Experts of a small language model.
Size: 10 layers, width 384, vocabulary 32000, 140M parameters.
Experts: 128 experts in each of 9 layers, 80 ReLU neurons an expert, 8 picks a token, a softmax router, a shared expert of 128 neurons.
Below are experts of layer 7 (counted from 0) of a mixture-of-experts language model. Rows are named router (the router's row for the expert), down (a neuron's output weights, with its number) and show model dimensions 288-319. Each number is 500 + 50 x the weight over its row's rms, rounded and kept within 0 to 999. Numbers have three digits each.
Before each expert's rows: a language model's description of what the expert responds to. This comes from a sample of Wikipedia text that the model never trained on.

# expert 56
Byte pieces of Chinese and Japanese characters, usually inside parentheses after names or titles, plus other parenthetical content.
router:474555542503471549651510471521423486489453474552536425448507528559514535496450548493518499499520
down0:502474522396465527507434436429570413523424445426426490548496443473607549524443565508448526562465
down1:420573660529569484501494464449348499414469536508447493511498531461452441549565513492526549520464
down2:568533508458417560512451519478520480513513499461545510599575505500452535473483538440454476480536
down3:532436548513565402547436528520512544398454594448486541486578509490515429592592443537476562447412
down4:545499537423456531509440482446467491502480557538461565518522522469514503532504557434563415492491
down5:473509524495508384478459515444568496495483486463519546606550487439550522495577493477454466493515
down6:508494476465638574439510501476517489479531560597557541509567509474558424531553483515516514507521
down7:544408498540471577462533598475600509489419566504482575534542527397528443502520513553492420522553
down8:584512483476546474490428531418567492597435461514465489500514463518483438635486518565606510493493

# expert 12
Dashes, minus signs, plus, equals and "x" in sports results, tables and formulas, as in 4x100 m, wind -1.8, and "from 1921 to".
router:452503444500501549535558483493485488390415458505507441508525530597539530570531555522553453421541
down0:545495554537506551521576486463475446555559541572460512489538578490486407647529501458507510513564
down1:514489470453467456445399356564479567506540537432574507434511549528499414487513489427486446497464
down2:438529539497461412490479464483461511421479424554489494500504436506502453530515449548410499436531
down3:540339597628457410502444453510539449496494434551505505510574516532530491605459542570543472431620
down4:488387504512435497501470502568585533536471406484466546496514513480571528539639495471523444568445
down5:468574518422421518589550477468534500521553604491476545424519453549520527454516519564466431522547
down6:483576524443401409458595410533496449493457425403493494465404490490532503513476484518507542520482
down7:516497494515562528450564395519526438403481482511520497514615566459504479436496446520518455471491
down8:552541513519546480327528494501406461506538479501543555453555527479543499512467500595444477413443

# expert 29
Articles, prepositions and position words in physical descriptions, plus existential There, such as on top, right kneecap, front, each.
router:424567567491516521571552485485497498546447458492505459426478521549597503515448492549549506443527
down0:477571555492436483465567422433513539535443506481540509492538491594529419505570618431443492541502
down1:442554555545471527460494461461452515501459552509521447501559555576525508568517484479437516490448
down2:488478470635518460507621483482526453597529513519432491433547508475503552349516544497481503503459
down3:527607499440376461516504496460476566533479472497557378487467526567551425482520501501417450551464
down4:465583599488509496480550502431492421481463508593465510514497527499558483426450517546451548555535
down5:555501577438470454470531517535487516541405517480547574530544420480416514526510504494467478552477
down6:396484541520483508513528565379538364446503516451483552548534441424471539492538449494555505507514
down7:505437492534540545546552459460559555412388524368533475449628499451514479489486532453526481483541
down8:493662502471439500464516517508510508572480566503576443489576441511497431429526520610501516514545

# expert 30
Coordinating tokens joining list items or clauses, such as and, while, including, semicolons and commas in enumerations and chemical identifiers.
router:477576513491383547620469440522448491457447480526536439412465613563587568478452465565449472408511
down0:488524506513426500628534490513453476404547459575554521509434588519561533513466520538531518480483
down1:382538467510440489445496504425548459550506511492410620508535456515527459525460495433423523493443
down2:483527544503454623532590474450484507617437524554616488524524492445528619447586548538469467497427
down3:594491500462555468567599464471515537470440447409560517529460515519553532503467495483529523531442
down4:497487441508494429468465591412447524469522530479460522523560428523531407524446533537463472460478
down5:555504548450471550510532494511526506525563431526496543515479629556541435479456554491493487526548
down6:480479519483465483484519559528514486614460508527509403505527446507513525428548465536453539518442
down7:597461535512492506501576480456479539490446437474516428469451494529535469430490451539578461426502
down8:567514476532537469383480515494469550566487475527578449539517488454462472465476450532527487393504

# expert 33
Quantifiers, numerals and articles opening noun phrases, such as some, these, several, two, three, often after in or of.
router:492526532477468534606576426554463502524497420551554462429514577545551583503427576518582472459576
down0:437507495581416527476585482403509480504551461561442536501490503461499344495396491477469478521476
down1:459496558444546518506424579520521529452434547515466440566565558457566475509528389475559526503544
down2:516541487467474528521409433506419409497640461425599513530492463481471481478488478504488556543417
down3:467463483511542482618431472506565455491494505481440548451475479651617408585527473449452481382493
down4:448538448514485527441404554495600529503570524488674553548495573539456561519566444532551505508516
down5:463573451487475447458484509543537460475539481519483491442457636586493437475457511529465456500473
down6:452532564559474472572606510472525445497503600475512443490515434531515540493535370549623526527508
down7:450514495449541572487534533482520534503574523628503585501518491422435506548505427451515461505501
down8:460455504414489546455594504551532481528502448476494495527515567455502484506436537446436507548532

# expert 48
Head nouns naming what a subject is after a or an, in opening definitions: footballer, politician, actor, highway, surname.
router:539514508464496514606577470512453433480424431535589472473502508503481550455466535571576512452494
down0:539461399415503517472478504573523443497512514484522532546505412525516464517482511469506554514443
down1:669475552535539497388510499571540502529509563397515510484542497476404530524427506511509461486499
down2:580526653492492428506470531503470487416447481423498532597528424472554420559519485506404568444477
down3:556470486520491459493405467464487455513508523510469575572518470535421594509505594528400422445581
down4:544443486472563427464469508509526503486459497500488482520604478573522610469508546494514516530545
down5:509476536528566548479518442503527519509469494475447548472525456501557508458426546547510497517501
down6:495539534570506545506470464387397463463553532585481501573350502614531472480431574431454585485490
down7:520471532539594484537544465535476537537496537434433535556415478508530454587472535493591472513466
down8:565443475469527551436531490523506525499486485511527473466497527606527565435545525449525485483495

# expert 54
Mid-word pieces of non-English proper names, especially Slavic, Hungarian and Dutch, such as Gliwice, Mikkjal, Mesztegnyő, Hardeman.
router:474529609390456542700482464539438473476406515556495444463473501541501534489434524596602499483489
down0:521404518431598539490574470487583468477469534484513407521509492557466466531383692554469429519530
down1:554472522477460514458534479483508491491529487576555554531427530489518425501512447515521531522482
down2:360544525485498480483512400564376577546577458582497511527525484420522408553487484488480507544444
down3:552544530438428490479438518478512613490521434550570485547508472543584476495442476491548428525474
down4:458605426455508478505439457448521484444576493451459484438522450519620519508475512519505539500520
down5:475472535485455588502463522531500436454497433515487547551521472528543475467507552511505475503468
down6:393492564547487554459503575527446483438515483506431478516457435482471506590527560482528465574493
down7:522446438446537533447464524496518457584460500443514479586531504456532493605482508435565554539506
down8:496438441525452469549589450467525492516531504464466536479496523537481459516470453554496523459457

# expert 45
Year numbers and ordinal suffixes after digits, as in 2010, 1999, 99th overall, 21st, plus numbers in table cells.
router:476547501433484567598543436537475517448440460502577505443431534507538492553418498545553491481476
down0:519502471442450481514526480572574495432504515540538457341432500446482529458488575527537482580546
down1:466434534555589546497543487597398497496490480461508503490549522407502520464438537513568521535511
down2:615566470527566505442574455564526451513584526475543508451496509473578485412541478483554439455484
down3:547488558548464482523516484472563531546472477450474563514617526424454505413430468526494472586471
down4:505584547548533568512462509577479514481521513547520516478451504493407494543537479498480554559460
down5:539533479514513554481522429511447516610530532527511463542542577483493466448555465463600523503607
down6:444515525590489524378550520532451485546517457553627558475493594480455495417486528508506531470466
down7:528503440480588492461506535521470536462415534541546501476433449473429472396479465601597516618516
down8:541574504500411450543493499553453520514430521537483506543420522519563438521547468484470579529424

# expert 26
Dash bullets starting list lines, especially before year ranges in career or tenure lists, plus until and from.
router:489471535467477540546521490548468517514452436522539431425479552471572514512470530552540443477527
down0:486520462431562406390529561441518498430526445572442545475554504599439524475512517464490536492490
down1:497463498515524394428629551425409536423530510471514505437620484550600575472545460462476501514529
down2:528603540476537585515503346439434513483602521542497510406491516503559490558454579481513501438457
down3:509529516524536466495463517480471638510545535438607488568442533529463582465528494416365473540484
down4:424542513478447485480465468411503552570480598532528472434484452610459454565466534519515556423484
down5:516499561534528488566510461488493581580498511458525568474501408457556542547538600355352522549498
down6:468496540441497449470347548496477530509489519503460477442511514555483511530491529641517548470507
down7:449511532464405467491533491478456445559506513428410498474583626538591510493518409492566500509455
down8:505572509491442470430405666475455513530542521534539577467516478564587518432502526539453484549515

# expert 57
Line breaks, periods, semicolons and heading markers like == and === ending sentences, headings or infobox fields.
router:508482541459467534528482468515501460478445523517557400433533586515525559586487507527521472448528
down0:452445434490478474511429478506540487502518449544572520488488425467538528500584557544477525546507
down1:523462414472474428415507512445433474471425509413547512528440467474476490468520546485415428525523
down2:507379470462543439424518552483501573394421437495515497471480499497424405514531457419536480507523
down3:514541536450439515436556417405494539479374492465577428514596398604505534534481499459537579423404
down4:429480520543435523410538487502497469545507482578523439627475466538553573524488450524513468409559
down5:566528510498491523556473503512481520433522409536482523473550453561540510467458528503427582552522
down6:533512522555552530459540472420449524541529590470479496508543442481563574514492442571534512540427
down7:525542526578560515374458546551526517482520525512572535502445473444490506413473448475541442452467
down8:477484487412419620453581466562526548604501485521508571489504438505603504465536517436440522511563

# expert 50
Adjectives, nationalities and noun-starting pieces right after a or the, such as new, real, Palestinian, Soviet, mistrial.
router:473511504480426547617577442566486451414481428538538499462491562529527519565498533565568515435497
down0:491472479553492500511548542543477492579485503488462545525511539506465532456450505524458611600475
down1:485485454538559466426540446472592526514390461509511565514578520487526485517531504538461516459507
down2:466471531416509510506519441358554572536463618431435537492574506546447469602469509455500485538410
down3:520562550373484552515497470582483515534527537456564469459531517542441550432470548515423573515460
down4:513552546488600540528548398520434588525483561474481444493542459493541543490584449510500462389503
down5:492497536516466511449485526499494525540534510519529481482440505480462520446560483483483542563423
down6:513522562462589394509488512554559540500547510554452437546483515603459584489545403426529551420503
down7:487460535572629498485405504535509525470414477468554478542546575497496474471517414546581461480426
down8:517526449529559475511453506569475509453453481420469489531624462500561433568445485575533506446491

# expert 31
Table pipes, list line breaks and infobox field words such as born, died, aged, Synonyms, and seconds in coordinates.
router:433497476438462560526494473489450400458498476487548427500511475573519553456450512475614469503501
down0:562500411509518474497608512520496500500505413534450506507506433488505519486545443392519451427591
down1:472521461509461476502565533583473595420495541481451500525471513508539505449389436518496580493480
down2:541475542558517490530497492512434443464595475468417515519447529507481565551591498439587514496420
down3:454425545472524522492434531500511541577478538497426552520519467483414563538591472463567556469377
down4:516553518502456442558412472588509536464464572467497393470518581499530456439439467556559480460494
down5:485451487469496521536451493562535580537493581436525481560495360493515505528492452541538574478469
down6:548437507511412450513405516499544412505460528543482508531544524531508530521513506499411494626400
down7:481476421505424434489489518524529574525490524538475416488553468542441561474466457443452456516413
down8:525555476527484513549418551528422486434519507468495516557502498538617377480459458461553551454475

# expert 11
Periods after name initials, list numbers and bylines in bibliographic or credit text, plus by, to and table pipes, such as W. H. Allen, directed by J.
router:434531509479498533545513478528522442476476501516509399471465597525555555561450565492550446412522
down0:571437434466510545489512524466464430477531489534486475539394522472482376535466419503539477508536
down1:522507466467425579485496477430480410549483510457534492435468495514489465607432465497502492487524
down2:424495530447461539448501501534551506579479409487536415537457514410444458522508464507484523476541
down3:539538510468552532502568461552475548520454478499445579518485426494517432500523552372524513681518
down4:526460422471519515501471511473507465441499450543425521504440499456542418468497449497467575504581
down5:479475523459554473445482507498561585519458559540447500453456512520444518502513529471546447434570
down6:538480458569508562482433475555515391481495560402407502460476441552563547568507433463620489572447
down7:460537560542458485492543538530575474501540476542496505479517456560539504581493509516533524531512
down8:591546531589576548438483522507509484494477499434556458476500529554567402550573457540473446535462

# expert 47
Final periods, closing quote or parenthesis periods, years ending sentences and the line breaks after them, such as 2024., ")." and paragraph breaks.
router:497540505477500520571533393541470480530438473489605439484492507554476505567451499517579491456514
down0:556508526507496519430449558458407473563513525524526506456367590400520518558448412609461532477437
down1:579544462515480470391576527480486507537445437482561494552406503498523433509515499533524485483387
down2:527451421547478452432477533515536501467493405411476520570530480494423480530442497493498479490492
down3:530519519538572566489412532549407571518551489498447433470517521448456555446502559454562535476500
down4:461502509512524437461477503493487537529562478531552464454469488558448463511549528537457579471551
down5:516510459446518489406493586441513555501491421514531525424388455519551506541531408484490522515453
down6:486573505544623558510433441533544531549521528538444517564449549483447483495572473494544541494476
down7:481447483559477579638564476525516498495578500502450470507472490446488508553602462465501518505524
down8:528499542527533550454476498522529507522576439526457509416512493534497457554543521400503569423526

# expert 61
Common head nouns right after the or The that refer back to a thing, such as film, album, city, ship, minister, latter.
router:427538497518481516640546456496482440488428488570560417473507497524518540448451538516564506426489
down0:498486492553448433527539413494522491549399518461571510552586537517518520595521514546530530502480
down1:524429513515513556529513419557455415474461566424500538532518597430476502460559394520483507516544
down2:501437441503512499446460547484450449545508501467565453556530519393464565524486476625550514532479
down3:527441500517547632511532545526496542556520558583494493416455559477455531520481491437473473424519
down4:552512505519523557580493576443549554338532495437508566466476461501485455507461423552396525512544
down5:577499425443434519487543483498528477541543547440471456515530522493517486486471493485563538551480
down6:523545415542510606544490487556479573484528504533460483475469498412521517472439473509529599517500
down7:451498548495508520518589497367510535467498528471484485474537516475555408527498577485455446474521
down8:544496527513484565425557494471474474514396561487481561487562502478539433509501506495506483541561

# expert 24
Section markers ==, list hyphens at line start, table rules, and the parenthesis in titles like Deep Thought (chess computer); also dis, un.
router:492564536468489582493501477559453466448449480538529441460418529513492509525452531625599383460542
down0:487628537499589601429453534453495486406467539478647493447510506482488464479529442492501523542604
down1:535531543525469554403521347513429524433544548479481497444584561519516519500567494471481484528517
down2:372395438414442542311506423527468485571564471486524565506600519427503478477518432562537467450547
down3:467450518491522530487513463497504539552502509415500396530606445539523463546449463501529554467478
down4:525443533469461585424501447485500493377538574470429553416525554415383482501542499477532492501508
down5:436536468554471455484543532427529492602490503459423526475519442464533447449483585523524437533618
down6:462507527495515559350490462562604633466499535412527472500463475450568468560546528454494453466528
down7:487443460510454514347460491511541479509459512467510506656432497512443635492485467493566493555494
down8:477473517347516426335511427480464515397528507531370534438497562514418512505513517510536544482493